Weights of a small mixture-of-experts language model, trained from scratch on English Wikipedia.
Experts: 80 experts in each of 16 layers, 32 SwiGLU neurons an expert, 8 picks a token, a sigmoid router.
Below are experts of layer 13 (counted from 0) of a mixture-of-experts language model. Rows are named router (the router's row for the expert), gate (a neuron's input weights, with its number), up (a neuron's input weights, with its number) and show model dimensions 192-287. Each number is 50 + 12 x the weight over its row's rms, rounded and kept within 0 to 99.
After each expert's rows: "mostly gets" lists some tokens that are sent to it at least half of the time. This comes from a sample of Wikipedia text that the model never trained on.

# expert 2
router:49 49 48 35 55 89 54 64 40 57 69 48 50 49 52 53 47 43 67 56 53 73 64 55 48 53 43 59 57 50 58 26 54 50 41 44 32 47 36 50 34 60 42 58 57 37 41 24 42 49 36 72 48 64 53 53 32 46 50 60 49 65 62 53 57 57 41 57 56 65 66 56 51 49 68 63 64 43 39 78 48 58 31 56 51 46 50 54 34 32 35 64 41 36 49 18
gate0:56 49 48 40 51 56 37 65 52 68 51 57 70 57 37 56 50 48 50 60 50 45 66 56 68 78 52 65 36 23 57 38 48 43 34 48 43 34 47 53 63 51 35 60 38 36 37 61 35 37 27 59 68 51 69 55 58 37 60 37 22 63 58 63 47 40 51 53 50 36 67 55 28 34 61 61 43 48 51 52 43 67 49 72 33 57 67 55 67 26 39 45 54 45 42 66
up0:55 44 32 39 59 48 54 31 45 48 52 47 60 30 47 38 46 41 52 26 28 36 58 56 69 47 50 41 52 59 37 50 28 23 48 49 71 44 49 23 61 70 61 43 60 63 53 56 58 56 49 36 55 38 53 52 54 37 57 48 60 62 59 27 48 56 69 45 57 78 30 50 53 39 51 48 54 79 50 48 39 55 42 43 44 63 58 33 65 44 50 51 68 52 55 29
gate1:36 41 70 59 63 36 71 50 55 43 46 57 82 64 42 44 41 60 61 62 65 62 59 55 43 67 54 20 28 48 71 57 52 28 56 51 62 58 52 79 45 19 38 56 35 64 46 43 30 45 41 39 55 74 45 44 33 27 42 38 58 51 52 34 50 44 55 61 42 56 46 61 29 58 74 53 53 43 61 34 48 65 68 42 44 64 46 52 59 30 48 40 55 40 46 70
up1:48 35 48 66 48 54 52 31 35 65 45 67 48 50 38 45 70 59 37 44 29 37 55 55 70 40 63 52 47 56 52 44 51 41 42 52 65 47 30 47 58 58 85 31 43 57 45 59 47 48 65 28 58 53 43 66 59 54 57 47 69 61 36 37 36 60 63 48 49 34 32 47 45 41 60 80 46 41 52 39 51 67 59 35 60 71 40 52 73 55 68 58 52 46 53 56
mostly gets: " used", " JPL", " MPC", "aged", " Episode", " Type"

# expert 37
router:44 49 38 48 40 64 43 61 47 53 64 44 72 42 59 45 58 53 48 71 70 48 49 60 49 60 77 55 56 66 58 51 56 53 56 46 42 37 68 69 50 35 54 58 57 55 36 36 70 59 46 57 49 39 36 55 37 50 74 59 47 41 64 64 55 52 52 35 53 51 65 49 74 60 45 26 56 66 79 46 31 43 43 30 50 35 45 52 42 65 66 38 63 65 72 50
gate0:42 44 45 43 51 58 47 56 43 38 65 40 49 54 59 52 49 72 24 48 49 60 69 47 52 56 44 64 50 42 73 42 70 58 39 42 43 60 28 48 44 48 42 43 60 48 94 57 59 51 60 46 31 43 53 21 48 75 54 25 59 51 41 55 39 45 53 39 59 68 63 48 46 60 34 41 49 59 61 52 40 44 56 61 47 35 46 39 48 47 51 38 79 45 75 58
up0:55 38 44 50 34 70 50 66 47 53 61 36 45 39 56 52 83 13 34 63 48 53 56 37 66 66 53 61 37 34 39 36 65 58 48 63 47 42 48 51 48 64 41 56 60 66 49 40 55 60 54 35 38 59 54 55 59 53 68 67 72 47 42 45 40 49 75 51 55 44 44 34 62 49 24 04 60 41 48 75 51 50 45 36 39 47 41 40 37 69 46 43 26 80 63 49
gate1:36 58 59 46 31 67 36 36 51 39 42 44 54 50 72 48 39 49 59 60 60 56 47 55 54 37 42 51 36 43 55 45 53 33 71 51 52 52 47 37 53 39 36 65 63 49 51 53 49 73 40 53 49 64 34 44 39 42 51 43 44 44 72 66 52 23 59 43 57 53 55 53 42 19 42 73 38 53 43 38 52 40 46 32 44 44 61 59 43 56 33 35 47 66 32 45
up1:57 55 52 42 38 59 46 47 52 47 46 43 40 39 41 55 39 66 79 42 61 61 34 77 52 69 53 54 46 56 42 51 39 35 47 38 44 53 57 39 47 53 37 49 51 59 26 45 62 49 16 58 66 48 34 38 52 52 44 53 39 72 32 37 41 47 52 35 62 56 63 56 57 56 59 57 61 47 21 60 56 66 56 64 31 26 57 41 51 25 47 38 52 39 65 50
mostly gets: "==", "===", "See", " Coordinates", "====", " Genus"

# expert 38
router:61 68 55 43 32 66 40 66 57 47 41 48 53 44 52 59 58 42 37 52 53 58 48 65 51 35 67 57 26 57 46 47 51 39 64 46 39 40 60 35 48 57 40 44 67 52 30 43 53 68 51 56 42 47 46 42 39 64 62 58 68 47 60 59 35 41 46 45 65 31 51 27 44 41 56 40 74 54 62 49 34 55 27 40 51 55 65 68 54 51 48 53 70 45 49 42
gate0:34 31 46 38 53 39 46 43 44 47 59 51 67 54 51 32 54 56 45 35 62 47 55 41 45 48 38 57 49 49 52 60 60 31 54 42 78 55 49 33 46 62 56 49 49 57 79 57 47 61 48 69 50 33 26 40 52 52 63 62 51 58 40 46 48 38 39 40 40 49 48 50 45 31 47 67 56 50 52 41 50 43 62 25 40 36 62 55 50 70 66 64 49 15 58 45
up0:51 49 49 34 61 38 67 57 48 54 54 45 55 37 34 16 40 58 61 61 45 53 45 48 50 45 56 51 46 48 51 50 46 60 36 48 66 26 65 55 53 55 51 43 58 39 43 45 59 30 57 53 72 42 49 49 62 75 47 43 62 37 56 71 52 59 64 59 30 68 47 55 37 64 55 56 45 31 41 34 48 52 54 57 44 73 86 37 67 62 48 40 22 77 34 53
gate1:76 50 47 52 43 60 55 44 54 48 60 56 40 54 42 35 51 57 51 66 55 48 57 55 59 41 47 50 57 41 45 88 60 55 42 52 27 47 40 24 41 44 60 62 49 52 38 42 44 34 13 58 61 48 47 70 77 42 49 53 62 57 51 52 37 61 56 60 56 40 51 72 48 42 55 58 45 49 46 74 37 58 37 49 57 31 49 43 70 52 54 60 54 59 33 66
up1:65 66 30 60 61 46 72 53 40 57 49 39 36 47 36 27 51 21 47 54 41 29 56 43 36 43 47 67 49 52 47 26 41 31 33 30 65 65 36 52 62 49 72 67 38 48 37 38 51 41 45 47 70 51 58 61 53 45 48 67 60 56 58 62 70 61 67 66 71 33 32 49 47 40 43 24 44 62 53 76 55 49 60 61 47 47 60 54 60 48 47 31 39 47 51 53
mostly gets: " —;", " November", " high", "″N", "°N", " August"

# expert 73
router:27 45 38 73 41 61 68 56 42 55 39 72 70 76 53 51 40 47 54 41 29 60 45 47 53 60 65 48 59 61 54 26 63 44 55 32 50 57 52 52 31 46 48 59 74 61 29 59 74 51 44 50 40 44 53 33 39 58 48 50 57 49 68 31 67 34 60 56 60 52 68 53 54 58 65 51 57 53 50 57 45 50 40 49 24 60 63 49 50 49 38 50 54 47 51 29
gate0:43 55 56 41 51 38 55 45 45 50 17 54 46 63 10 50 42 48 64 53 56 41 57 80 33 61 62 51 35 43 51 54 52 43 45 33 59 44 39 59 56 49 59 58 66 35 49 55 47 42 44 50 60 52 54 41 79 33 50 35 55 61 61 48 36 39 48 49 56 56 53 40 40 26 62 37 41 29 55 45 69 44 59 34 30 57 42 53 40 39 59 76 29 61 43 52
up0:50 65 61 58 56 67 45 49 49 45 57 34 55 68 45 65 45 44 36 48 69 42 35 49 51 51 32 61 58 41 55 63 34 52 59 70 47 54 37 35 36 28 63 78 36 48 38 53 48 34 57 39 56 35 48 45 50 48 46 54 42 39 55 48 37 28 55 48 46 46 44 75 50 57 50 60 47 43 46 25 53 26 75 32 52 49 47 61 46 49 51 67 51 30 38 33
gate1:50 38 42 72 54 57 36 68 51 50 52 39 63 28 40 38 53 51 49 47 62 52 43 31 57 65 34 55 63 56 61 61 50 49 48 49 30 69 32 73 28 65 66 65 79 63 54 37 43 49 91 38 75 56 58 66 70 44 65 50 46 57 52 41 62 55 62 46 50 53 63 51 65 30 63 55 40 48 71 36 57 37 46 48 53 56 46 50 65 77 48 59 35 59 36 52
up1:27 59 40 71 45 31 44 67 69 23 48 43 46 68 59 47 73 64 55 49 66 43 33 38 25 51 70 44 47 32 48 56 35 55 28 34 58 44 53 72 50 52 30 63 43 41 55 43 42 69 50 50 48 77 71 61 49 54 48 48 35 56 39 54 51 51 45 61 55 37 28 34 66 64 62 47 54 49 71 32 30 57 41 47 71 48 61 48 49 80 42 71 38 46 27 55
mostly gets: " =\n\n", " Coordinates", " Died", "History", " Succeeded", " Website"

# expert 68
router:47 50 47 31 57 61 59 52 18 59 40 44 51 57 42 42 43 46 71 51 47 68 64 66 48 58 45 39 57 62 44 50 46 53 47 34 61 36 70 35 36 51 44 44 46 40 69 68 52 50 44 60 31 39 73 53 46 58 50 58 40 55 40 57 43 51 50 58 46 58 66 62 62 41 50 45 43 73 54 51 15 54 32 67 45 21 61 49 42 45 19 67 41 44 60 54
gate0:38 52 47 41 76 71 59 55 58 49 31 70 09 40 61 39 57 64 59 48 60 46 41 56 61 48 70 44 63 58 45 45 46 46 34 26 43 28 56 37 27 49 44 52 41 52 43 71 27 56 42 38 40 43 36 40 34 46 48 58 46 33 46 71 41 52 45 58 45 43 18 43 30 40 38 52 57 49 43 41 40 52 39 37 51 49 40 30 45 45 50 68 49 46 67 42
up0:50 52 31 37 35 50 52 45 64 48 43 49 55 52 52 27 46 46 22 59 45 68 32 33 71 51 68 73 32 44 42 46 36 48 28 61 53 44 54 62 39 48 55 52 27 54 32 37 35 46 51 58 36 36 53 52 30 62 57 59 68 20 45 52 27 39 52 61 55 19 46 62 46 57 47 54 46 58 53 62 69 53 51 46 67 54 58 47 39 54 44 55 46 61 63 45
gate1:48 56 66 55 53 61 51 42 67 42 66 55 48 53 35 18 37 30 29 42 61 50 38 47 48 71 45 68 46 21 53 54 34 47 54 80 49 52 50 44 38 45 50 71 47 73 56 58 47 66 49 56 47 50 70 62 62 37 58 66 62 72 36 54 47 42 46 51 45 41 55 65 57 35 37 44 48 56 47 40 84 36 59 43 24 31 51 54 37 55 50 66 32 63 38 52
up1:41 65 47 46 56 64 59 41 59 46 67 54 57 46 38 62 44 29 27 54 58 52 35 44 33 46 59 60 49 31 54 53 46 34 78 64 49 44 37 47 46 48 38 60 64 58 64 62 64 62 64 41 51 62 76 44 57 46 33 64 57 56 46 42 55 51 74 65 58 45 54 55 58 58 50 48 43 86 43 42 55 31 49 18 39 41 54 38 46 39 67 56 36 52 34 53
mostly gets: " species", "idae", " fish", " Phylum", " Animalia", " Genus"

# expert 31
router:51 47 34 34 50 33 58 54 52 45 51 52 46 43 45 67 37 42 75 52 60 66 51 49 45 27 58 59 58 57 41 51 40 36 51 43 54 47 45 68 35 64 48 60 30 49 46 32 44 50 59 65 64 44 39 50 37 49 73 64 59 24 30 75 57 48 73 44 57 52 64 53 50 54 71 42 46 64 42 72 54 49 35 24 46 39 76 54 35 52 64 43 62 41 48 34
gate0:69 37 39 60 55 68 46 45 35 47 46 63 59 29 40 58 33 55 54 52 60 71 40 51 49 62 48 60 61 64 51 56 24 36 47 58 67 66 62 55 45 53 60 62 53 62 53 46 43 60 51 34 46 63 43 52 64 57 56 43 81 41 39 68 58 40 32 25 43 53 51 54 40 38 50 56 36 56 42 47 53 43 31 39 50 56 74 58 57 71 50 44 62 59 57 45
up0:56 36 29 51 63 48 30 46 52 41 60 57 71 57 38 51 60 52 50 46 50 58 30 51 52 47 37 49 33 62 51 45 49 43 39 59 39 36 62 41 41 46 56 72 62 40 34 63 45 46 60 74 56 56 58 57 44 74 61 49 55 45 55 52 41 43 53 52 52 49 52 42 45 24 55 29 50 49 47 60 40 55 55 44 61 72 49 49 75 63 31 60 48 47 55 47
gate1:46 33 25 39 18 50 42 32 53 67 70 57 52 56 58 57 40 54 65 52 70 54 51 71 63 37 49 59 41 48 44 51 45 45 52 53 28 72 41 70 67 72 36 48 36 64 55 47 45 49 73 45 55 60 36 39 71 35 55 27 63 75 33 57 64 35 47 32 46 41 44 67 58 56 42 49 58 42 43 69 52 59 30 21 49 51 75 55 57 40 50 31 45 27 51 53
up1:38 40 56 60 43 55 58 62 66 51 37 49 49 57 29 44 42 71 47 52 56 57 38 36 59 41 52 63 48 34 57 47 55 73 62 64 82 59 53 37 61 43 63 49 48 59 68 51 70 50 49 60 46 54 50 54 24 22 48 52 34 84 66 33 58 50 59 36 45 49 44 70 50 36 60 66 71 44 55 62 15 39 37 29 39 55 66 56 59 26 51 72 63 47 31 35
mostly gets: " died", " killed", " moved", " fire", " murder", " grew"

# expert 66
router:34 50 41 33 52 55 51 65 50 51 39 54 52 42 44 50 48 45 56 55 58 66 60 43 34 53 50 59 45 37 49 43 62 44 47 37 49 43 61 37 63 54 41 47 46 88 59 33 59 41 65 57 26 47 39 48 33 62 61 59 45 58 51 44 55 36 62 75 41 44 67 46 54 55 63 29 54 43 68 54 09 47 64 40 56 53 67 46 30 53 38 61 37 44 44 50
gate0:37 53 27 23 52 46 38 41 38 62 32 65 36 44 28 44 53 36 34 39 63 64 47 45 48 50 62 54 26 59 70 36 68 52 44 32 41 38 35 42 43 58 50 48 58 59 50 61 49 55 44 58 51 58 49 37 45 33 73 46 44 61 38 30 45 60 50 66 50 68 65 41 51 31 45 65 44 40 44 44 45 50 59 47 40 35 57 45 50 53 45 38 47 49 11 55
up0:64 50 61 63 54 41 55 51 33 51 40 37 48 47 69 72 45 53 44 43 66 38 50 39 40 43 55 78 75 54 29 47 33 63 67 39 36 56 45 31 36 50 53 52 38 28 66 64 61 44 47 60 57 41 36 71 61 45 54 48 59 30 49 45 38 37 45 44 46 52 53 56 42 46 65 50 28 42 44 61 41 47 60 44 20 64 69 60 43 54 59 33 51 43 51 55
gate1:48 18 52 50 55 45 42 38 30 44 52 52 84 42 40 76 37 29 36 58 74 48 52 62 45 44 46 69 44 35 48 50 44 54 38 54 66 49 16 50 44 43 42 53 36 52 45 58 75 48 33 55 61 38 46 46 66 44 56 48 62 38 54 41 50 62 58 52 54 66 48 43 73 51 53 52 41 45 72 63 70 52 54 47 42 56 50 20 41 55 36 49 63 34 51 62
up1:58 53 32 49 69 66 66 62 57 46 39 63 54 47 32 51 52 57 40 59 64 59 33 27 47 67 38 66 45 59 24 72 55 38 40 42 40 70 53 36 55 62 50 64 63 62 92 38 54 52 43 49 28 55 63 47 71 50 44 54 54 50 56 55 48 36 50 26 49 56 33 56 50 20 40 48 71 41 40 43 54 40 69 39 46 49 29 29 41 33 63 57 55 38 46 54
mostly gets: " (", "9", "1", " chronology"

# expert 62
router:37 47 48 44 72 34 62 58 37 37 65 73 42 38 52 51 41 64 49 53 62 43 47 45 40 54 48 54 43 44 57 34 45 50 56 61 51 47 50 32 74 54 43 38 53 54 45 53 49 39 45 63 26 35 54 51 39 59 49 66 64 37 53 34 49 46 46 74 67 50 45 64 44 53 55 33 62 40 56 73 66 51 30 31 46 54 59 48 62 39 62 73 43 67 43 49
gate0:32 56 58 41 53 65 73 39 53 43 44 64 63 48 40 54 23 55 64 51 58 55 41 46 56 46 52 65 81 49 62 61 47 55 36 47 38 42 41 65 38 47 47 32 82 64 47 43 66 61 53 33 25 67 55 61 50 46 57 57 27 32 65 29 45 42 54 61 68 84 64 65 52 23 77 43 39 35 55 49 71 54 50 61 38 65 35 44 62 53 42 53 55 43 45 58
up0:47 58 44 52 71 27 34 54 39 58 72 36 67 43 51 34 32 60 41 50 54 66 57 47 53 59 62 50 41 67 50 62 63 50 55 58 43 60 42 45 46 45 58 35 41 57 51 38 55 43 57 39 45 47 49 59 43 12 40 48 65 54 59 52 58 68 43 34 45 63 61 46 66 60 25 60 48 58 37 41 54 53 44 31 75 42 42 34 40 65 42 43 65 47 53 77
gate1:38 65 47 36 53 60 48 55 56 45 66 42 43 29 59 43 57 35 48 52 57 41 64 49 63 42 53 65 41 57 50 26 37 46 50 50 48 46 38 75 47 51 38 38 78 43 46 31 39 58 51 51 60 39 44 52 57 55 31 48 85 35 62 45 52 61 66 34 72 66 45 55 48 56 43 50 38 35 45 45 75 68 53 36 64 59 25 51 26 57 36 40 67 36 58 38
up1:47 67 48 53 54 64 39 46 50 33 45 67 51 75 47 51 63 32 36 65 61 58 52 42 56 50 34 60 55 55 53 41 53 54 35 41 46 44 54 41 42 55 59 58 64 43 71 41 36 62 59 47 59 30 45 70 51 43 44 55 47 54 45 65 53 62 29 50 67 35 47 53 49 23 19 25 49 47 60 48 40 38 35 45 47 22 52 61 72 59 69 41 58 26 29 49
mostly gets: " he", " would", " who", " they", " was", " been"

# expert 78
router:43 61 53 35 43 56 69 65 56 58 67 50 55 62 51 55 38 47 55 36 58 48 67 76 64 32 50 68 64 40 36 48 54 36 61 22 52 45 53 59 60 40 38 49 57 51 34 52 64 49 38 64 41 45 47 58 27 63 54 70 52 47 35 51 40 61 65 72 46 45 50 52 54 44 39 44 45 51 56 65 31 48 59 54 48 45 53 65 51 48 47 57 40 28 53 40
gate0:34 64 45 40 60 57 69 70 56 57 58 57 61 53 35 60 31 64 64 54 43 48 58 47 51 39 32 50 38 37 46 50 26 33 50 39 51 56 37 43 59 46 40 40 60 60 37 52 54 60 61 55 69 63 43 56 47 46 58 42 54 35 49 48 50 50 64 27 60 51 41 47 53 42 50 44 57 35 70 44 47 74 23 60 44 57 51 54 63 63 39 52 46 58 40 49
up0:17 63 41 55 51 46 68 39 38 45 42 59 53 53 51 58 35 45 17 49 53 68 61 34 60 38 55 67 54 54 39 54 45 44 50 56 47 37 59 46 48 55 49 41 53 45 32 56 48 60 17 51 18 65 59 46 43 58 64 51 51 46 39 53 44 44 52 65 47 71 52 46 56 49 61 49 68 57 50 52 65 67 68 90 46 73 52 51 59 61 49 48 56 71 44 47
gate1:31 54 59 47 35 69 62 69 60 41 48 51 53 74 67 38 40 67 65 57 49 58 44 72 62 44 52 43 46 51 45 54 50 55 25 35 46 96 56 46 57 60 44 54 66 61 41 41 49 42 39 68 36 55 48 49 52 70 45 56 56 55 65 64 47 70 37 57 57 39 56 41 38 41 38 44 62 46 50 31 23 53 43 42 68 50 37 49 27 34 40 60 65 51 70 52
up1:43 47 53 47 46 57 55 33 57 59 72 45 37 38 53 73 48 48 77 34 59 59 63 53 74 26 36 44 62 68 52 45 45 43 47 41 33 59 43 36 62 50 44 43 40 50 39 66 43 52 59 45 52 75 38 43 62 51 51 35 78 39 46 68 43 28 50 48 74 32 49 46 40 46 55 80 37 47 53 47 48 59 54 61 67 64 61 59 57 54 55 66 47 37 09 49
mostly gets: " late", "9", " early", " United", " African", " '"

# expert 1
router:33 68 50 58 34 55 54 39 43 46 57 43 24 50 41 41 46 33 38 52 54 72 39 63 67 51 33 57 55 55 47 29 51 61 61 71 42 56 47 37 34 56 45 56 45 47 72 38 59 44 51 46 53 47 41 50 47 57 57 40 40 53 60 60 55 41 31 81 71 31 47 68 43 61 62 33 51 41 57 58 54 53 40 40 45 56 61 56 60 43 55 62 70 61 59 45
gate0:23 51 58 32 55 71 79 33 60 48 65 46 58 60 56 53 60 56 48 54 27 56 75 62 55 40 63 49 51 33 61 44 60 38 57 71 67 42 45 39 60 50 54 41 47 54 74 55 26 38 48 40 41 27 66 38 82 70 43 52 46 52 66 55 50 43 65 53 53 51 44 59 64 42 32 47 43 39 45 40 49 57 34 28 56 58 68 33 41 25 32 53 48 60 32 52
up0:46 50 61 47 50 44 54 45 45 50 55 48 73 52 67 59 19 46 52 29 53 40 45 52 52 66 44 52 39 50 60 38 46 31 81 45 61 55 54 68 51 39 68 38 54 59 31 35 51 75 53 54 64 60 53 41 34 44 43 68 61 67 71 55 60 44 48 68 41 61 37 58 52 49 36 78 54 41 50 45 49 51 49 34 44 54 58 67 42 39 50 54 82 44 50 40
gate1:30 54 52 40 44 46 36 58 38 53 47 48 45 36 35 33 35 64 71 44 48 36 39 32 48 60 54 39 37 55 67 57 55 56 55 59 51 53 38 52 63 60 84 39 44 45 61 43 41 48 56 58 48 69 46 50 41 48 48 37 38 66 33 41 26 42 41 29 83 56 40 54 54 57 66 44 56 42 44 39 48 38 58 39 56 38 40 40 48 34 38 52 43 62 59 37
up1:66 36 43 43 29 36 49 44 58 47 55 41 38 68 50 26 32 42 29 45 31 55 38 59 58 51 50 77 27 71 50 39 38 62 42 63 38 51 46 37 78 23 45 51 61 35 55 51 78 46 45 54 30 40 50 48 67 39 48 46 58 66 56 32 36 47 51 45 31 41 52 66 45 29 35 20 33 57 56 47 48 72 61 42 47 42 40 60 49 42 45 46 55 52 42 61
mostly gets: " who", " he", " He", " she", " they", " They"

# expert 75
router:41 48 48 40 49 47 70 59 59 33 55 61 73 38 37 52 44 60 61 47 53 51 51 62 63 33 56 57 45 59 59 43 60 72 47 39 39 26 54 58 68 63 53 51 45 54 55 50 49 52 68 56 80 49 47 45 50 58 73 43 73 38 49 60 59 51 56 52 65 64 52 31 37 51 53 25 55 49 34 71 14 62 52 49 59 41 51 28 48 53 58 60 49 26 64 32
gate0:40 34 61 49 45 41 49 58 40 75 31 61 54 59 68 41 71 72 46 58 46 61 65 49 58 34 29 61 46 33 35 39 41 49 37 73 39 46 71 43 68 54 50 70 33 36 71 53 39 60 74 68 51 53 57 56 44 59 41 34 35 40 64 61 52 59 36 51 53 47 57 62 36 65 66 41 47 51 37 61 33 60 57 36 43 44 60 65 61 30 48 47 38 40 38 63
up0:39 64 49 50 38 43 34 28 71 51 71 66 52 62 20 68 49 66 37 26 55 55 50 43 65 51 40 57 54 34 51 39 25 47 45 54 46 30 42 58 59 59 28 42 71 53 64 58 41 56 74 51 48 44 34 48 49 69 46 52 40 42 59 50 65 44 37 62 65 31 48 37 68 52 40 79 54 74 34 63 63 44 67 53 55 54 50 65 70 53 50 60 51 52 58 43
gate1:73 32 50 60 58 53 56 57 42 39 60 40 58 70 51 63 50 55 47 46 01 46 61 39 39 36 70 52 59 46 49 54 49 48 62 44 52 37 47 53 59 58 61 56 44 56 59 41 26 55 51 52 56 50 41 36 72 46 50 24 36 45 38 72 55 59 66 62 61 47 39 42 56 36 66 43 45 46 40 41 64 54 50 59 55 38 45 36 50 62 42 60 53 54 62 53
up1:59 63 49 46 48 36 54 24 47 34 36 55 71 40 31 67 45 47 41 44 39 53 48 57 38 43 63 53 52 55 65 52 39 46 46 50 48 39 47 55 18 48 40 33 70 70 54 49 50 40 48 60 61 51 82 40 44 65 32 52 55 46 72 44 51 46 53 47 50 56 39 60 74 14 57 60 48 53 47 82 43 48 69 75 29 63 36 53 58 60 52 68 69 41 51 54
mostly gets: " Robert", " David", " John", " James", " Michael", " Jean"

# expert 13
router:43 40 36 44 43 45 67 64 35 29 44 62 68 43 44 62 17 65 53 62 66 54 54 64 41 37 57 53 56 53 50 64 29 52 50 45 48 38 52 50 55 49 67 57 37 43 40 59 47 69 70 61 62 54 53 41 34 37 66 59 46 54 56 33 21 47 43 38 58 54 36 30 49 54 64 40 70 48 52 69 03 62 39 18 53 40 53 41 65 48 34 62 58 48 58 32
gate0:68 46 62 25 44 42 60 31 39 58 42 59 41 56 55 39 55 70 31 43 44 29 83 49 60 38 58 45 49 52 47 57 43 40 68 28 41 45 50 38 80 57 52 60 48 72 29 46 28 45 29 42 32 57 50 41 55 44 34 49 22 48 44 60 42 40 39 36 47 57 40 35 29 53 79 60 53 49 50 38 44 48 64 36 56 35 47 51 39 42 55 40 51 36 45 57
up0:52 31 51 28 46 54 61 31 30 46 69 42 46 31 50 41 67 46 42 49 62 42 55 51 61 35 52 65 36 60 34 14 47 33 35 50 59 47 60 57 66 56 29 36 69 57 56 45 49 68 23 40 33 68 67 49 43 56 45 57 44 50 57 46 50 50 48 69 55 70 51 41 43 44 44 72 47 48 81 33 80 33 61 51 55 58 37 48 46 47 34 39 56 52 43 44
gate1:33 53 56 39 64 34 59 30 64 75 15 67 40 53 59 48 61 56 49 41 34 45 37 42 32 43 62 54 44 46 66 40 48 49 66 41 43 41 47 65 53 55 54 63 43 38 46 60 41 42 37 33 72 48 50 44 34 49 63 51 55 63 77 54 57 30 57 57 64 66 70 19 75 54 50 61 55 61 50 50 55 39 81 45 57 40 60 58 57 28 43 57 59 21 42 31
up1:60 30 50 46 65 52 60 63 46 38 49 41 38 40 38 37 51 50 57 50 42 69 34 57 48 50 43 59 35 48 68 47 64 66 42 27 56 57 50 49 43 52 52 35 57 52 79 55 47 54 47 52 60 67 49 60 60 37 73 41 48 39 46 51 45 53 82 55 60 69 53 41 47 60 65 50 65 35 40 64 36 48 49 56 52 49 51 32 58 58 35 60 45 58 44 60
mostly gets: " Ch", " El", " San", " K", " Le", " Sch"

# expert 30
router:33 46 38 55 54 79 47 17 58 50 50 63 51 35 56 50 34 45 57 71 50 38 56 77 44 45 51 46 31 55 51 25 45 39 68 33 33 40 52 44 49 52 36 48 55 43 44 46 46 64 47 61 49 49 43 42 43 60 55 57 60 53 75 49 43 48 49 62 45 48 62 64 32 54 50 36 56 58 32 51 45 59 22 60 62 44 64 58 43 47 34 71 52 50 41 42
gate0:49 47 69 62 33 39 43 76 53 57 66 40 55 54 40 43 34 37 71 44 52 48 46 75 38 65 82 53 54 60 44 37 45 30 57 50 33 75 33 55 45 70 47 55 53 66 48 30 50 48 37 39 75 53 56 71 62 47 57 38 58 40 55 42 30 46 54 55 50 51 46 57 38 41 46 50 47 31 47 65 49 45 43 45 44 54 41 58 45 57 63 41 39 41 32 53
up0:53 71 41 43 47 22 38 57 49 40 65 47 59 51 46 48 52 46 37 56 55 76 67 42 66 32 49 45 44 32 72 53 52 36 56 68 47 59 31 68 52 49 47 54 50 53 28 47 51 47 57 39 66 66 32 61 37 49 40 62 41 45 52 43 37 19 47 53 31 47 68 49 61 68 51 70 34 53 58 42 40 32 29 65 60 56 71 48 42 34 53 45 54 43 45 46
gate1:50 46 46 34 54 28 19 51 39 60 20 42 58 59 50 53 32 52 72 60 74 48 52 50 45 64 62 47 34 46 47 37 46 63 60 64 57 55 58 49 59 25 67 37 15 41 34 51 23 36 75 59 62 32 38 24 53 43 69 39 69 56 13 51 31 44 61 42 64 49 64 52 47 53 33 38 64 42 41 65 68 37 45 49 45 32 40 68 35 59 67 63 34 36 49 60
up1:63 51 51 45 19 40 58 50 73 47 46 48 53 36 38 63 52 64 60 41 41 74 57 71 34 40 77 36 45 65 49 40 54 44 42 57 60 60 71 45 26 56 47 62 44 49 38 40 55 37 50 46 52 39 53 57 42 61 43 40 68 40 57 56 47 39 43 43 36 58 55 51 61 62 31 61 59 40 59 53 43 42 23 60 55 54 48 48 75 67 48 49 74 39 69 71
mostly gets: " classification", " JPL", " ±%", " Animalia", " stating", " Notes"

# expert 17
router:52 52 55 51 48 54 48 42 58 36 59 72 63 57 62 35 43 53 68 51 38 56 58 50 44 54 55 44 59 54 64 46 45 16 45 38 80 47 68 32 69 54 50 47 45 51 31 10 44 52 70 63 40 36 53 46 46 50 56 62 55 49 59 48 50 48 29 65 56 50 46 52 40 54 48 50 71 33 40 50 54 62 42 25 56 45 61 56 52 48 56 70 23 51 50 50
gate0:72 28 38 32 60 38 54 44 56 41 36 62 59 30 42 64 52 58 21 63 52 48 39 55 38 47 54 70 43 57 73 64 46 54 46 32 27 62 45 60 54 58 18 33 43 55 71 53 51 45 41 44 21 42 48 35 65 53 60 47 46 66 50 55 73 43 54 25 58 41 46 56 60 29 42 72 53 74 49 42 57 27 63 31 40 35 53 50 71 51 42 46 48 48 73 57
up0:56 54 64 64 43 38 59 54 41 57 49 45 54 57 50 52 45 50 51 57 49 41 66 32 42 68 53 69 46 41 41 65 68 54 40 57 43 52 66 51 83 53 41 40 48 65 57 49 46 23 59 51 52 27 44 49 74 62 45 35 63 68 35 53 61 72 60 50 52 50 47 64 53 53 42 57 57 62 47 41 43 56 45 52 46 53 44 61 49 40 67 61 46 53 51 60
gate1:41 49 55 54 46 49 45 61 66 49 54 38 71 45 55 49 67 61 67 76 40 41 81 33 48 56 84 26 55 45 47 57 32 34 79 63 73 34 61 67 50 47 38 44 42 56 50 73 32 36 52 65 16 49 62 46 54 42 38 54 41 54 42 36 68 51 60 29 66 41 06 47 49 47 50 55 53 25 43 69 69 43 50 51 56 49 29 50 36 40 50 54 33 37 21 40
up1:34 62 52 63 61 56 55 40 40 33 51 48 37 52 37 41 62 27 42 35 48 56 42 58 72 59 27 67 42 35 50 50 59 77 44 59 18 51 37 44 39 43 43 45 55 55 45 41 63 40 77 38 66 50 53 75 69 58 67 27 43 73 54 39 39 49 55 68 36 49 62 54 53 60 40 55 45 50 35 45 70 74 31 49 69 44 48 60 61 56 56 51 44 62 48 72
mostly gets: " who", " was", " be", " is", " they", " being"